Below are experts of layer 7 (counted from 0) of a mixture-of-experts language model. Rows are named router (the router's row for the expert), gate (a neuron's input weights, with its number), up (a neuron's input weights, with its number) and show model dimensions 0-111. Each number is 500 + 40 x the weight over its row's rms, rounded and kept within 0 to 999. Numbers have three digits each.
After each expert's rows: a language model's description of what the expert responds to. This comes from a sample of Wikipedia text that the model never trained on.

# expert 26
router:483459509510544458501535498504536486440554469507532488557473506480516526534453523403497533464504537495414506477453476450510563468451474457414489519538525489417420561558520558531538520478501449506465429512435529464547544440574488520472512438474450529445477491480485457474547543508405491497458532444507474513552472514569480455534543461476
gate0:478443540580483525501470532511460476556468507566495522481480486499497474433584508420518463451483513479472446512513497478513556488467529476446502479562438482498535432529516482553545504525481558535444474516481448449413562471493527461562571494536463539460547548546445494422489536478560524516464524505531544507525502581462495538486489548400
up0:409477531482476493536465489470477525509427544446550526510484523531450490469451442551546472429557505508432440579470514479509494491473470485531545496517495442455431544492581513519515468596579565483481518480448523497461559422588499489445533514534455480480494453459523473521557474497506551562507492463501477522466525539493457480471539526530
gate1:513468546526489493556421512438537515433468501515513516423468486490545557478457525481562551485539574513490453498519490435493435498501482510531479472454450506484474515555476485545517483558489486454534536531516545495479497540452463472498481491538410463507486563507450505492498531573502509500497514576516508483561582477478443508540520473589
up1:465483533527510503551443467445505493466534543524561535516515506549542483524514436510527476531447455503508532500530468518516498479467494566490481504520536567454445541561503547496539510496532458571563586549531493511578523543500497467490552473510467452575474548515439490497603482526544498513520498505537569556505542317477492433577484505539
gate2:465453438564552504501463478585503500518461504560507566504572520424531529575474607459433497586550475456552491484471496490521544458536530507519478440533504566458497513507524531518519514520497475510494484508488503453543464529465412494474501485522442514442466424483508499419480572483483460522443392450521463422448450501533439514556555467524
up2:488473469451571498543474508502478471567435488570468531518478501509511435456470424470552468456575508489493495505498436561502514501530421419463490555446503543559422561437513483506461519441471464443519542527522535454482561496482479406510455498527513504428507555483504518520517426448593491485517542512458556482468518588471502425467458500433
gate3:488443532546475511469547492492549460516440531489449411500533452487525494520532502451522460522397540464497494485419542479530441497543396488546498488515506523480435427554539426550529463476519481465473522524462497526499511441516499497487486483522518519498480469461458481432462486577553495465516441497484545472542519550475524482438518478486
up3:467470511509507456405467501511487463506499512500519481526482509489534563535488565491492441496517455527513487490524469424457560532466579561500498458547520484482496488639498537485515496490433494456477532488513387531543490509497480496498518435516540488531450529494513558463486458478475468452429472494542467474508421434469492461457569502551
It responds to: Articles, prepositions and evaluative adjectives in running expository prose, such as a, the, its, important, significant, political.

# expert 58
router:516465472464538502504533459467500567470489500534479517550457464456541519558456531470451578441526446470456571382491444442491565505424517502526465482526542437455455509547478505543588441518535468453490470479492509437538532434639519450569554471442434488462476521473435486508565529554468447477539447533454431452540471537502474466527555427465
gate0:561473449420418517482448562492524435371480486505492486479576448491562567493529552373489571563510482473568519488474469495460519567479478526498510549515548499529548477455463493446490486463503495483477509426506473495576477467511503484509544610505560480463468589558447509468488638520415540467516422551515457412533489499556462495466446494532
up0:521477465495495454413466525512494502513517513451531439553480505444560444478552484484499530552531419482447528471513423482599499398485445534512507559483461478568452468566436518478512420432536520458556483512440474500441539438444442424508492476513530529554482506475462480455526524482473474512487503486530478551467491588463485498500500526507
gate1:486527511519467468513496447487561508499501584432523474449530487447512530562522568605488439456512502469465477502502475571557501529472539494522558502488489471468580494520483493479483452542454556424484521484508441534547551557518459487507555493562443515469454493573519526521497479497502405400533548445534427485478557501431431457489491485520
up1:531570512513506511500513494479479578500501489505451446427556464477516504493612547524524415583488424460511500591448493549516503527506569495471560454417483548499448503507518506511469476446538493446601548494517469532527542459534492534469499471448508560523520468425511495462546520487483448484522582548471486526525494514452526515519471458538
gate2:510546536593560433517475455521485519438469442595543491582523455482501489470490448536466511457581512561511493516451566478527469447474443480428549508529481546465528456468560514470576556450511458463502535502537495478517510468486525473496539511455530513470471518533497513530528546499526435524493530522536478475434496515532567524574515494525
up2:466486495466459507508434550487533517499525484449567522506496482581412532501520571515528543488554503547536451538483491532483486490577553507458483480417489463457443436513594505485442526524488470503457488470441496514513466500480476471525476515492461507586524449493531517506447475460556574408459517472487517527517461513575472526498556469506
gate3:495479488496502490501508439521470492478473543540552463540501427485469457505547446464492501475547467528511563494494547511476494510430487478530560417478498526578408411517475491489563518456548526525536598546524460474400517495505539529542522462469492516507529513491482539544517476471522523492580530530514474509521507531531494586594483466577
up3:513456523526565440489524460519517545480529478561492457478526483485550573497493467515471473499487547560461498398504544575531506523491506469451597490595445535536502444424520498468449551488485520477447482473521536548471485517533492462494534537492522488513525489535522496493486533478541520498467464486528535531505536487450487527436492538579
It responds to: Possessive and personal pronouns his, her, he, she, their in life stories about marriage, children and careers.

# expert 18
router:469477509537498498516528540468480513510579522459428542462514507517518479546511478503509538480543491489509534495449485520515526503479496519438457498550497438443475529541501542523445497480461502401514464439458520439591519388534507494496549458484435514445486555489486451508496510521447420485544461444409472559503461535529430524597567454466
gate0:516562531514516575578450515548484477542524440492459470519556489496457506443534508478513504502492528543535487482486456568481414512484455549495520554519519510528459459449438500480488586542492506541507542507455504525482476498529424501512465551453498533479541407443516502500488517529545421390493427477490497482480458521507441525448482555487
up0:503471518515485536453528523431466514468459446412557523498455416488498497477483522473456467468492517462444452525521466495496506456517520514506530531460534464433585447550475483482457468536490480513476399530507534554523483512424531508477499468544506441423530496487501550495515462461515500527566535535425455546454559482526527549526530510502
gate1:499533513500499444483496489507452517477493530536488581578512516534514423516476446510434449469508489515559534577508509457491462478568492494473517459532442487500492514499541402547423497540531480517536469538424481502512526527491554463470509469523489475522565492537569508480509530476490499450490554511489478528518470515479521505570478420481
up1:525462564478385474593451542476524521518529517415495490485503424468531478552503462602531546595502462456497502480494468520523466486547575595584519466613417535533456550495469480578532532464543526550454645442437551454491539584506494454492476515447469525488508481440495600536519482444522497497432469521530452512514547603465536466468538488552
gate2:467505474559483480457462425490499461476534446486568430500525543508571462514528507539493510515463429508491442504477423390482429475445448521443460523506415537450538454532515508572554494539563453475510474494419500523436542530506486493410510471456490541498538526488495459612475616439495468543515440445490458443449536481503472485537498508457
up2:537490516528513464472437518465443527417465462525501518523566524438514433508493473542502526552561440532521439541533503520489515464422529469489497549533465462555555490502423454467488506511548519472509434514531528558472569461425504512463518504508596509481519439507534492502462496492474408470523579500515517475496474477520563515497553567513
gate3:479398512545453552476422436499388504354544495514566466394489451550494524555496497493486453433543499601529428489468449527508500470490496448514519512474482512443472493515550488457440484457522469465519546480518463485582416451461529495507524479462502433413405444482539504494435517515485471425573510478434526494452519502475490493564552410519
up3:521503600536479461476504585512420514456449461550454492473518481431513498582547509532548524521489549529514547468487455494550498484564436438558523476631500536513467448464510477550564541475549462505387530471446550485496458495470502429488523459457444503460468464449487505467456492561501478460462572477443477541503455522482438492513447604454
It responds to: Pipe separators between cells in data tables, especially before goal differences or values, plus semicolons separating names in player lists.

# expert 13
router:441534459490496494482481445503539495509529488528542523474456509489527473538501538428440522449564515474495566520469409530531492485440476527437465479509506484503509547505537569540527466468451475510496570452474500447558483478613477478525496484448418432523454514459437471522511553456450445448477480490432470516522451521551455445501532499442
gate0:519523485494491588469482464504447457542455494494487458512524566481461499447536524502510529485485475506499490493475510522502542534528436453504504447449475406459532466490446488540465436548486521510465448538420518470498526485480490503491397491474531468522539438591525537405558509474530492490563526464483464508437441488474465516531556532526
up0:533467515468537487525491455472521495490505476518508520458500474472500427530517496563397517525487486534469519476481516561508468528521533540481524496584527497488526550451445508544503467487529508556562543569433529387505531523484439559525569575518430456496458401486456546470443517446524497560414571484541452479465519465533446513527517447479
gate1:492474449550573455461455493540494452499564466475562475471607513473551425506487478542548469513543506451530430472496456447446566484462493547473514495491477501501529560545456507526482442507516523487470463521479516512511504396525414549517494599577481485543511501502493450534515548525511471432557526476517458496568458463478479476534465562477
up1:559511455542508503559549534499449455577596457603434507559495516545518413527535534455521478497534504472498532490517534509523452484520553480493443492458499542475509488433545580410586472495540451435516511500542452497439529530530479544518540548509458486510442563466425480486514453496556533493546548520535443457517462529500429540491434476492
gate2:505541505418491487456463375452490576467553499528480463515537397500481506470535478490533484538553486515473531499405516460591408416448519566486484509514418527460615566484488411517498543545576499495502541509475445514472436524560513518537543498434503543533465464443492459521491530474465467517451466426463463473499431500541457538510507550495
up2:460494498490484507459491507524480456429505473441471519500458460520512482433496540554482455511471488509492445482491445469445504518417539531517507502442482484441587543454478467482491473435454484531506364555529520508530465494439498503486459516519565496535468476479497474431491521440491493493515570491540554501465503489525501474410466549450
gate3:573502570421440462631493519516494509481442544470508495545521557419494507493488444527407538518530541533529508519528466496533417510528534561538584494471521492456478533487528461520576496478469476519497493492488493562526541476487502431482509474525499594523476538495480515508472520536555561494456479499469557531566553466445518448414384598480
up3:593513574532502514504506527529518525480532499556483484475463475445441542448530538465520506476558558485586572534474565491501506459480444555510498510542454470497440472483531514524487509466554580437426508449497564579445483524485502503505550427473508508469465563482515495467578500550529502490505477559507533495597480463456557493499522474523
It responds to: Pipe separators in wiki tables and the first names or initials of people in lists, e.g. "| Place | Name", "Preceded by", "GBR Jonathan", "Sir", "Dr".

# expert 28
router:518487433499510516538518447467487491498480471487517497506463497531544507492446597517436502422516489427429524439521427539490519452501457499436428546523478479452480494563481503482501504466606422495438450439459521499503516460550462510535522503444434447512471477484396428513538491561459506415419433460501423551507508576522489420466465525434
gate0:487507508493488539447489503520529510538502462486598462473520558504481629501487545447398439454471463467505448552504467569433488470499495483459488438471493481430501524479501437488477579513469477478405572557510481509503487482557487514437503535448450500488539504446527521567485520538511447472456534464482503486507533535525493525520463497464
up0:495471498500512541484529470486432503498580483559487495505529479495543463447476488466565491493523455451462506443521464500527460498451501489488491478516498481623464499489515526396449535555568461531506554503575524507532469485499510503461514486555499476490507523493554546489418509519529479464500472462428458476501534552496478476460501539468
gate1:454520483491446490524496517491433565562537555501442520557520519507550412522596523509466481484472453496484452514454481520478555467463467515491511515554482581561404442485521500476488426547530478441508524539530566428432419500498514475513519546520532443468496533413464427495520523586486423511433464505587559527522522552469576503500512541515
up1:490479456503534539464475519489495426393470527476530511480486497468466529511491506461569481587453479494632431515542498495509556491488484512557544487506503567595516447498452495490505445451440453476511550446510572505544496517534448528444550473496470555510422524464567514545503460463511494526496445574519467559410522538483484455504516508483
gate2:448454455451496534460543478521509479519521495515558485464500509551556499472472554509488490570566504458424479515491412554416592466442529555493446515492487477459485481519488458588530430524456502534505486441465443577479499516555557547512459475534556470545484551538548461529524453497459562446485464444460533496519459519493513506495512431493
up2:471432481505470508593477482531501466399469609479480538440428521466465530457480487466528507513500534497517488527532484478471556464580541469523514508469511581469474471527497490467498496521537473652442484526532521506537454521543430481474589491525448473472513511475492577479517531483489458498583586505470421434463558504511552493449496544496
gate3:465525496462496574479507513475502534502584524439539491481518476543564462458500587486504498570477495478465538451453532492484551544485506522501478507542426464541472485579521517446486541544451538512490602488476426530489584487580491561533490545487554529504501485496510521507550395525505455502532453505555478486546512474395439453476534513510
up3:466451482534538562520452518410502561490528564472508471429431421515518568473493518492492487520482474471557508568543552504563444535491454493544434520429546471518513496497402408474546492513383511506507544488489471463487515477503532444489437477561478433474523504468503471541431534524456477492499534474510531479481523518492517495450499486511
It responds to: Numbers, percent signs and blank cells in election, medal and statistics tables, plus a lone b inside Scandinavian words like Drøbak.

# expert 60
router:453454428472587501570518480512498548506528435504543536488455518511523482507533481477448522421532485494508556534473451496518557544561442496418547461519545511431463517493545524537516475483494520452459454493494546469491505451497473502503559434485434537509531538453435499566525534608439449467496451483469496498581460477463450442522573439456
gate0:496470399536573467521493439521512472438544389489589473449520518498540487447555503535430479477523488475448458506516521520551538555503442535499580483494491532534475486493573531506536477413541531517490488538438512563521566508524451445533569550549495531580559502552478522557464487462464473469528495494467507477481478519523459521524487538520
up0:528505499456487465474513493494558481504447530482523423482507445430539538518445486515510451510524528508478508481515508458477472509401521521464452535524457564514560446468526476551450543433488508511634495560553443443490479501490547529472511506484558460467545536458522478434488485503464531464475467540594554512459456433492497540524504435487
gate1:480596511559507435483536441549519472495540504492527490510537473455522535495426444454402492482501526534464554514501466531490527485462403532511587500498528500441497533493507527485471557555448468404516587521533530477504476540549495439402527481508474523591522537459503507492540519533542446527417486529499491486475519557503532518592453504516
up1:420441466461520571491489480615545534507525498528507552502488413493504575573517518529497582552536516527424525512505471424501562501502533422501551540516491528510520526522513495437555494490550500518488477535448528523474507528564475468445592430490483526455510473501462546482486483579495547486549460502524533474555508545472547502473454538492
gate2:528494520461450498451550443501476461459443438474542493480545547442537458495432495471440481531515486570575490500465581561503503503480483537500443465570509527494540541574417568556484511449541420555474508472526522451477514463453434451518473479511492501506463506534537485544519470529494494544452497542475508540499532556571462440437454542464
up2:555453471500512541493436463570451468534553530535556481521456488473512503477424511538512451516504484488505524463506468545519509527437511472566425523499570457551400484479522538542496498449526484549524469512498499518509493471475487522437557512503594490491455525508515558538551550476554454483526550480530539481449517504473563547488524469511
gate3:451532510481536533558451512470435442502550470460516467513500548524500462540528446511555518534579542518528593494484470434502406508523519457526536402523515431495451557446509536554505528476466469439516550459549445575499517541529472539462411525588451451484502561501535584514488461510496507540515495508534501506459443488443436463574556480503
up3:579530475567507554505536445572455524505510496544501447474499474526494507434538493514468515505469525512511438525498481479573472618553487458545517517528523520492479490526523496501496511445474510460545517486487504514510516509489553520589490480442513500510507502461517545513533497518424447518519557528536464507504484486480420532501524435552
It responds to: Romanized Chinese name syllables and non-Latin script bytes for Thai, Chinese, Korean, and Burmese, such as Hong, Jun, Ch.

# expert 29
router:481499425458505483503514476502517529443541502502514489561478470529540463563457489436476544481519486508421515407434478482466509483471469460484506470484554515436412534477530550483530412412546460478500451511511515489548510457547483474473558454499475525509455558515471464484561498529430474482466471491470475547541480558468414512559535448460
gate0:511491488467535489469565466520474497461489441471454499533530509485549515486547511470530450506509462481509488493461506563530452502426469442556531427515450521482404488526499467555534497458513512500429476612479554493530524589532520473474501501524511512503498498500480560497431457578441465509480535463512512533479449524442555512528478532488
up0:470502473557539493505499495493545492475467565498534514472546540500513552461484551439508559457494519496545477525478520500522464514519505527495507524552436459489512431475541505465528539527438465481482523557491581489531501589514512559519478562477480432370541506531502482552560477512513491469496550504511508441500457472524471471520524459477
gate1:496472474476524558550484508486495542488525497540419462493465419487457466509446454527487513455516489490462462475501440562523518502537420428500537510534500507496463536559603459510571542491532492524548466476432436465458444564518451528487466459488506512425551425445531507470582470509488539497458485455476405569472462469505528489552478502448
up1:425456523512507526569503519484562544541495500511471410496481446460517545514465519428521516534468482503485459491531496487475589534474475467421489498476484474530541575501511552443493455441512488439488555468548541494502483471437511442508458504490502533484509528492513515446458532531509509446548542517486490462460487455510467525503541524494
gate2:511545432531472583532488613507509492476435564553485474533525397461446473500563529517514474521465541503489493552512532482534504479444387511537483546506530553456530447520465483508513558504478526545440540545438537530505471522461499477511469483517459477512560514526482488575478509532521511520527510500481509485473519530509497491459501517446
up2:402537508558472507471572547470551524498525512507498518587437395481457496489525517511522511479517494544477475457503530516535561502520495499494467462483509498532382503435544522483528498530508479521415497547495508440461473464548489481476491521508421526467544521446479491475526494567567490550464515476469526499515492463625495496493486511479
gate3:533499483483460417472572476458528446471575546543443536452473540541547508542510515502567555541526484489588496532459459521584495473409482490475520464522527459522553474394491541499558529525449575574459516545491498501512493488469483484586551511541534485543424493506504490431498475494446528462475510494496546515451457522492493515512520435417
up3:520448573506495533407520474518454477443453478484466434544590433463388522483496496612489482540461569530497512499441529480501577588485520543490499523587510568431456562525487456505437506463515492535467527524501439552512507418508502559503497468483435481547611469534472571529528499567566540535497521516506496491556576459531501434555444528530
It responds to: Verbs and prepositions in narrative, especially military or plot accounts, like at bay, took to, on fire, defeated, sent.

# expert 23
router:444435441520529484558542441520506526435585459512500628495455547502545483581464557452467529483487457508428507445448473488503518505501506511478521462542514492481434536496517514523567453480527473465473399465491526507524476471580441472644508509523500562516490560494462479461489550483475493491487511411480454528524482515505447474509541490500
gate0:425484470537510450526468524565517596499505512484512545479529586520465491464481450448471586531502525468598483544506488480587529498492550490456522516487439475498438532518506483419517510517494555510415463480483467509453436435493497545493454530534521562441507490564432511505565506497461427523511485543539573510503389562487508506535500472538
up0:487428588521425557503552510543501597480487428525546507425510527470517590481488480537527458495539457514551516477514531545566522598469446408491499520478426524414522481565437497495401477552455601477506492502555469503489452437533506515529465492449485486522500494530516508477450503490454435435570526515541513529512505538432441550480493449522
gate1:514509518568508521587456394490425513489526486564505462561574555545467463492485496386526494488550493585541529482502533496545498567459570482476487459499500507475502458457502528480521443521496467423514451505517577418571461543445495549523543501531540524535495493533445511476491497531570460460448473518478516506491517492519478494497466448452
up1:563498542416448474450586531536494472452475517380520452473511550493490489523436467565516476473519446553517495474515490536502466508531547531520497425462446488513508557394501522507511486502459471482531474581491544471434494488487508553565458497534586479477492390481616488547496483526491485477507408479485467502589503489476532519624455541531
gate2:410493516473447464482586512484498434495516523481476519450582493485562498535472553523394512519512521554469473460523509467420454508490497535509455536587494510471488517573469501530498492532528520565461423463568592545462511458466449473493489471483486489486459517512482463505563511482511477446560499469528500468457497427514432480419482530589
up2:512587507455487511510474560466531490505497518510463546518393482485523382546529531485476519507538457529527501489494473509422463548418470605510499492410554546557510499515559499534444479532514502474508531542520490494488512495492536437513544484461481453530526456501469495495482451574455529530482505510504502518504524515469442485492585543402
gate3:494461587471461524482490481498461516589515530454437432495543471497486541481542486529521540479447441488460439523502522491478513487493546511528491485485550461453503472454531503460506473607437573483560577518449524539507511504515484446502569483529519503504515486502534565451491516515503532474511484488594432527506483385523531487541468515488
up3:458515543562581513406525476516541473482462570478464555518507497540520488517539552554570499475504523418479465494460542483500500534463516458464493461514488522496480460415462498531537507520479499502410474510464481513499542516468484512494483492585421496479482474495455504513525551497494526496493571525481509470428463446469485517440518564530
It responds to: Common prepositions and conjunctions, especially sentence-initial In, and in, and, of, during, until, linking clauses or noun phrases.

# expert 15
router:495497502480489466502560506459540496447561539525503547503427532497578475537453532410532528384512472481462521525400485466506518532454493466483549455504535489420394559521567493573514500433470506421513394491538622466520538431551556490524490472424440543472453553457451432527587495547475433531485494460500482541550470464531486473503502478478
gate0:480479548458512423508534505524460568437494553533474503438485507476489493491523521519518508524552487518524460474456506503528564556529561426462510454527487536518437488448469486542557572515492486483538486583464524510489533535560506502485501493533521515490401498552540476518503497489488431461465467569492438527499479557432476451534535488541
up0:558560487493506539501418380504436459504575490568547516479503482483554414530505552442560505529471487484533526420512544497508501472488538502524551567439553486537512510492460546479522477536528422537517423543473518511475524504438446510459513528476513505506531408458542525507508523496472571539529520476481473516526449505501475535496482477590
gate1:526497547522454504517497592479511502462505554461522470529522494539433481530562463425498472530488581455490496428508511459508501448496523515449493495454595470487506518384569531479550511509470534483469561499412538505500550506544604446516544516456473514465507481413482541534481424560487531520532490557508477497502502511524390528487500479427
up1:557518522588462476545495497527458552457469511483496553485484509446472578513561586512489465472440510517502524518444409473460558459524455522489471529556529524481505529463518516522490479416486504489546558517522488464489536529448517483424436552580494488466438528479508505454484509456551418421524569464490550538485476475517526543589514414561
gate2:529509478479480481504479442542542506491477560545459529508502600485496560492573469477555397516507465598458546518503554528513540531502467479462540537502458527579499421521466546577525454487558425535465452504558572517513503510560402484438477496532571478490441538451444543543513481498572533454596542540491507427476500523471530505496527521500
up2:505510514514467465564464460496542485541458478507531457547467484528456472458549514563424489462556429592494450552535468475467534476524530567499516479519483447477555486510556550445448529478560520498475536463500526512507534402507533524555519481529391508517529504517494446504542511538521482432554483506511456433538542520518545490520494552495
gate3:536411474481517476493382534534535499474541523547501508487550526499553509510487516391499536466536514447480473479484454507488542525426547524517515500526485486557488472517448439435528526436511535518491533556507488527520500495551546533594522481516529470462473584444479503495492472487500488484548477450472507474547480477424560489443491465466
up3:508481460468465546547538517496586482549554583488535578516502447515506476541479551457487559534556479418515474505509447544472509539463577537503510499422498518550553517476549500485466493386510501462517492515544479473562552498551504501496523529502490452493450553547486463465424503478499509441556474509539464494468538529489520443418452586473
It responds to: Language names in etymologies (Greek, Old English, Latin), "means", and determiners or quantifiers like each, those, some, the.

# expert 41
router:401495527493553512516472444419492555481534472458542546475485564450539361518488465503499552491538533440388486471542465500519482530475511454470480443488456436446464547542602554502548525491522495425511513429485541466547497457587568468533463541507487527395471571499478512541493457522483475478479459449489454504458495503523487440545580452461
gate0:542515527441500539482599547521547535502511484497466437476465500499532516421490473488530474500554503521538454519502416480505520538462471536472496548484447442346460506481500525524443504490463458446533456465516577533524499507503523467580552460493401464527440489544508486512489456529433442462490451503477557507564491592489471493465470499467
up0:520439505484493550523578436503514453560468551535513459571557557581472560500445490490549539513502448500546534506422541478472565599497531510535496500573498523522478512502534505560541530505621498592505559558442524477524467551557556523520574513457496573477466506496526553531527547507481514510504441515508436502513478519490529481473520568510
gate1:497451427561411460463458535601534503483613528508477534498599518516491448552506477456525527507456558508550460474524482466572485491469571516452550475520495473498529499480503468500465482455429518534475469495464464483513531511497501464521481536545611528521569546476430531543496587506513473446509528533437498473582494470524561571486517470443
up1:504520466478454439597507529496446488487596412370504507486471457533514523491409526597551538521432490508505477505427469557507498537530489556476458532534497480546519517515490483456509524467535478543568477492481526467508482506458507514531495529499479465439457468467546536493497498500511435454447541469467508427487500468498595551448514495487
gate2:444417519497526413545575490425438525547559455451511548552519536485504482494569473468512516475524550558476521461484524471563523494505532490404559432515482554522491444499463547489472580566510529442490508504527484533524477497486463497472546493515499550526576551514465430538489550553467534422487494461466546461461455438548508485583408492489
up2:388504480529515483518509503487541499567452561516504458474494542454542489536404508518444525441472458522484523537487556495539566479498486497463549437421447601575446476530537447452515528517453488520548517520616551496491500469449503544550527477465491472481520453447525525504494478491501505505493498475460507503512511472492458526494463486510
gate3:535518519521427570434531521481489533456497525532496520454503496446486399561542518522504455587548565465462521517499568475581535506490544480491497522520561504490473531489498468572524462499525542540503443524459500454497501472464438513455485511538479529509535527480482535499514570452528492476526467558523519462396519505488563521498486556493
up3:544509507470471506455536545507472425460439554498450492481565554442499590495477515482514452488497550489488444493553526513495480536494525476574489561487537500445471494469467490499525467447480497483522465520483487486484482439515498456482503465490493574533471618526509404552448490568457459461556454478475503438499485516480479495507474530519
It responds to: Colons after infobox field labels, table pipe separators and dashes, plus country codes like ITA, GER, USA.

# expert 32
router:472483426507480543515519483470508522456543484500481466545453427426502493568463507474473528403526385417470575503529476451510534479509464462468521524481506451527498483493548555510482518483515436490477491506553513445537526429508470444472516500480504468501454545444419495478528509504460462449499531528437553560549471526477532477480495490440
gate0:585467546508520539475487466507439565483473428512521470488546431404527414475485482513464507477485435437474459550484497506517540529487532438428516470489461483530484500471524498499454428530514463453485424398461459502467545491483390487535452507512492531529481442411519431509462425433526524430489460573491525505546504594482466463453466544524
up0:523516502508464459488508513487519534522492426576490551528431542575483454487490466462375445447570515496482493450510521499444485497547533445502425424488439480520550539474488467506484517475444566503480566542542513440476545481458462491550475484457596455483436559505457504461494443477504453534504483514479504492551480538499528511494504430461
gate1:503502439468508554503474514546513477500515486462525468426556508520519456429506463538533573501456500481500535501422550498575482473507434484503538512479500468580510512534444486501517523489517529559538463509495485545541532516516440489482546494461489490582580532546530474516502459473485528418515476500470595509546531555482421436434526498503
up1:559513493577565461482430493509458501500538552508482470552480526516555450470484502491520510471455489457505448441539591513506467496513540390499532526457533585458509549509436420510471527467556407493490472485529485455473523550497512563541543518523493464490477494466454518477485513492554532481484514512450517520526571505513557476505490469474
gate2:480513514532499489551422488423444473453577453502501495454462484527516570511483431517500521481508448518525550471541467503403454481502475521496514513513441480500471460565481489449476501538547465479458479508540517521453516509515523433495455503536545503464513517533431451547491515563504527451459424524543563533512482508437490495517459459511
up2:450492352473537506501445417456483470511497388459551588476497441482421490531574509515541462468465463575543512510462488514532450551469575550506493463491511574561511509439505469503474495560522464456466457440556461509526477482529498506526501512503488471490547463529513483506476539457476469487497490439428536495501512468545411525438522514444
gate3:516505390545493552538492539458494525495496480479551418519496499398519500506483553527562507538497478537546478491496526498570459513444509457472507542505481430498453509483488481512562455452437514508469503443510515497456541479548394494586463457437541491523509457530490460460436510484446523534454530497519517510480484487438633471446484493435
up3:517512538438496429513546559468387513517520498509508461489506535503465464468484572525495467470553543505495455539532516460501507601548497575497501495529476473433518418528524522497523495508505488479507478540451515477408418532482462506483500410509509500526538551450543483522442500531529465512526524564564555471488493527486443532500518534519
It responds to: Military and aircraft vocabulary such as Army, Corps, Battalion, aircraft, plus scattered mid-word fragments and table cells.

# expert 20
router:483535525456476418537555461483497527554496479444495512497530440491522413530501461449494522510544466479502548462496513485488509521518507506448536512514525457425450522516535504486519462532487481482537462512463473496540515414506492468557529444440438481491518569512426467505523622518462478476522449450366455494508478578505470448566520483470
gate0:561466508567483526510498464424509572584485513531411512575479437492580559493532575474571490462540490485458491511513531479530527532499508561410542483531447532477568513479458521487486501515445530504505452551477518411530483522512578455495464502418472528475585563559533432508497480546469481503505492437477484544549498510511537506470486456449
up0:562514557481462455498504459467447501471535503488502451524459482481567532552493466467482532527580548448528566437593505438520590530503473517463478508483550496497492465472477497544555497549466530481433496482522438472532420576422533531534428464456466552505452530489472512499494558439530507508540492473447489518568484454419512489548479452569
gate1:452486460486516463476486497546480586406483527545480476528504529478454490500441517530514472527472428420495556557535468462472433469604494508519496452476484534474492422535543477502568460478507518442496524445503497543501459503510494507504576465501526504497563465475475475542456478532527520501466495477450580464494484421482445456454452516490
up1:506583455505537617467504506523489463550521548426524422519462489438487503538552470410457468499491515513534470507569530514485491542505456495526514458440510476514561504525422416543446470506474445552522533487501464522501491517511524488498480553531509518444491504552543473524502486513467502577435543544522468532526461555468464548515452516498
gate2:420473563500489507467489535513514493484532492519504474408553450512484498574488461455483483507453463548510555480443491543481550482498461588461458488489463448511509523542419523543467510484513513474550447469519441475470527529476492497550535494472477604532453568526520505470543598525573430483473519438507499440496499503468450546475444485477
up2:553469529517532553566493582454546471595459492416461541554556460533524544523544510498488480466415456497499493474494445474473415445467466504503515485486504515463463485487485468498486446450491488461571481506513467454501460536562512438544496454520451415508458586575524477439577543484481436492603515558544507500462474541519619510485545544411
gate3:566501418480547443471546484517559549553501524461460508533572437463522406503546527428585542514437473526532464490462543488480561499509401552558521520507485399473433513499489535557481536518551465542451451524488574512547478466482495530495509580538521503511482466517508479445492537440504459456475528540491475564510538410462496457497424471554
up3:506448504474550450450506548492499543558450454512465492503507475503513562507543557524448464485490468525475467522542479605545535488536492454449520495490474476513488556490475539502599436492446502548465513500528531504510552521504557525588424535539479486488528497469470523446499536470459499529402459464575546545524502508494510488500491568522
It responds to: Spaces, pipes, semicolons and bare numbers in compact data lists, such as asteroid tables (MPC, LINEAR, Socorro) and semicolon-separated racing results.

# expert 4
router:504498492493489503591486477478540498486507467494477517517480512500553486512545517424481515413504494490465576532483481424524457533476467472475522476518525441493470588491538537589537504490575468457442474484490531490555564488503484435481471448486477511479469564478445497535498533533454464395431449484475516495571487518500493482526541459435
gate0:458463449437508557516528535470473533460464533423553442468470509522532451531424562562478525485441467581552493519538521524502480567451515528407471462470511517572493579564533556532495566506487467543485469470443471485534517468447546465555514549484523500447477517571479494491553481439488509499547518531438538551593539507562469470491515466466
up0:512525542509542447482542501500446488478538461485536489433497480468491525531501449413501600501416490546531482520465479475458523515532480473521404487481479464476571473508424490466440500522534471585548510523517476485503486560483440507509443469493513465550461499488455531505421509491505554507494542448537464504455523517464499495414459514473
gate1:475543558426555464449469420533455499488543465512430492587506471460542449470508533530510539530486515446432484507456466501511492419463495512443572456536435530468503465505446433517484529444519491422465475452470543507405485487498447493417548496463535513467487445480428427509554509469503436465466497494535538448454523514470482465478430476536
up1:442537544514486490442506516551546469488499434531505520534421468492509540453469490509518520579548474542466529542504473526517500450501504476531532576517579455588462528559439511488499529458532525561550521573493558574467516472541465575509452492495572520516573469501514531510481533531539509492430445498521506502563510568478521510530529473525
gate2:509487551549489528485492484525484521504458449478474513537544566469495531443536488565450457524475488474486477488594500527563447539523480541567526546449490531484527471458493521561454512478443481554495413496434497448503497523432484470455485469513532548488478474465496484445483485521528481507494484503538495483470464412486535431535447542541
up2:567470465472492447596499572492543521482497491485469520501425525525466478539467485456414509482493475448562493426553558559548464479509461506492586455466528513494468527505452530551509435480557542575474460539487547531517592536464435485449529493409504553529451464558524527503440534497495490574534482523519524563495471601519466508465533496463
gate3:510366460557501446514504427486531490496490432549516470576487484509567465515484476457539491459510558520456566518509502563494486526509526535546485477474482501559495475489523516499535477481509505484466522501456491557455494514456466475422455527497522502568572510500549532403520483534476468517530445557488550501535505434510477482564554543427
up3:599444494479439495517534593503469500469505501479466546441555588523461401517507518504486478517537524439514516596581622492389537548480524495517496491513506521513496525521518451512497509453552491520492509517537526562438507492465461513539455503548504516540494572490535484520523437468516526432579542521479479498527519487539446515460469527515
It responds to: Word-piece fragments inside personal names, mostly Indian, Arabic and South Slavic, such as Subh-ash, Bh, Singh, -ović.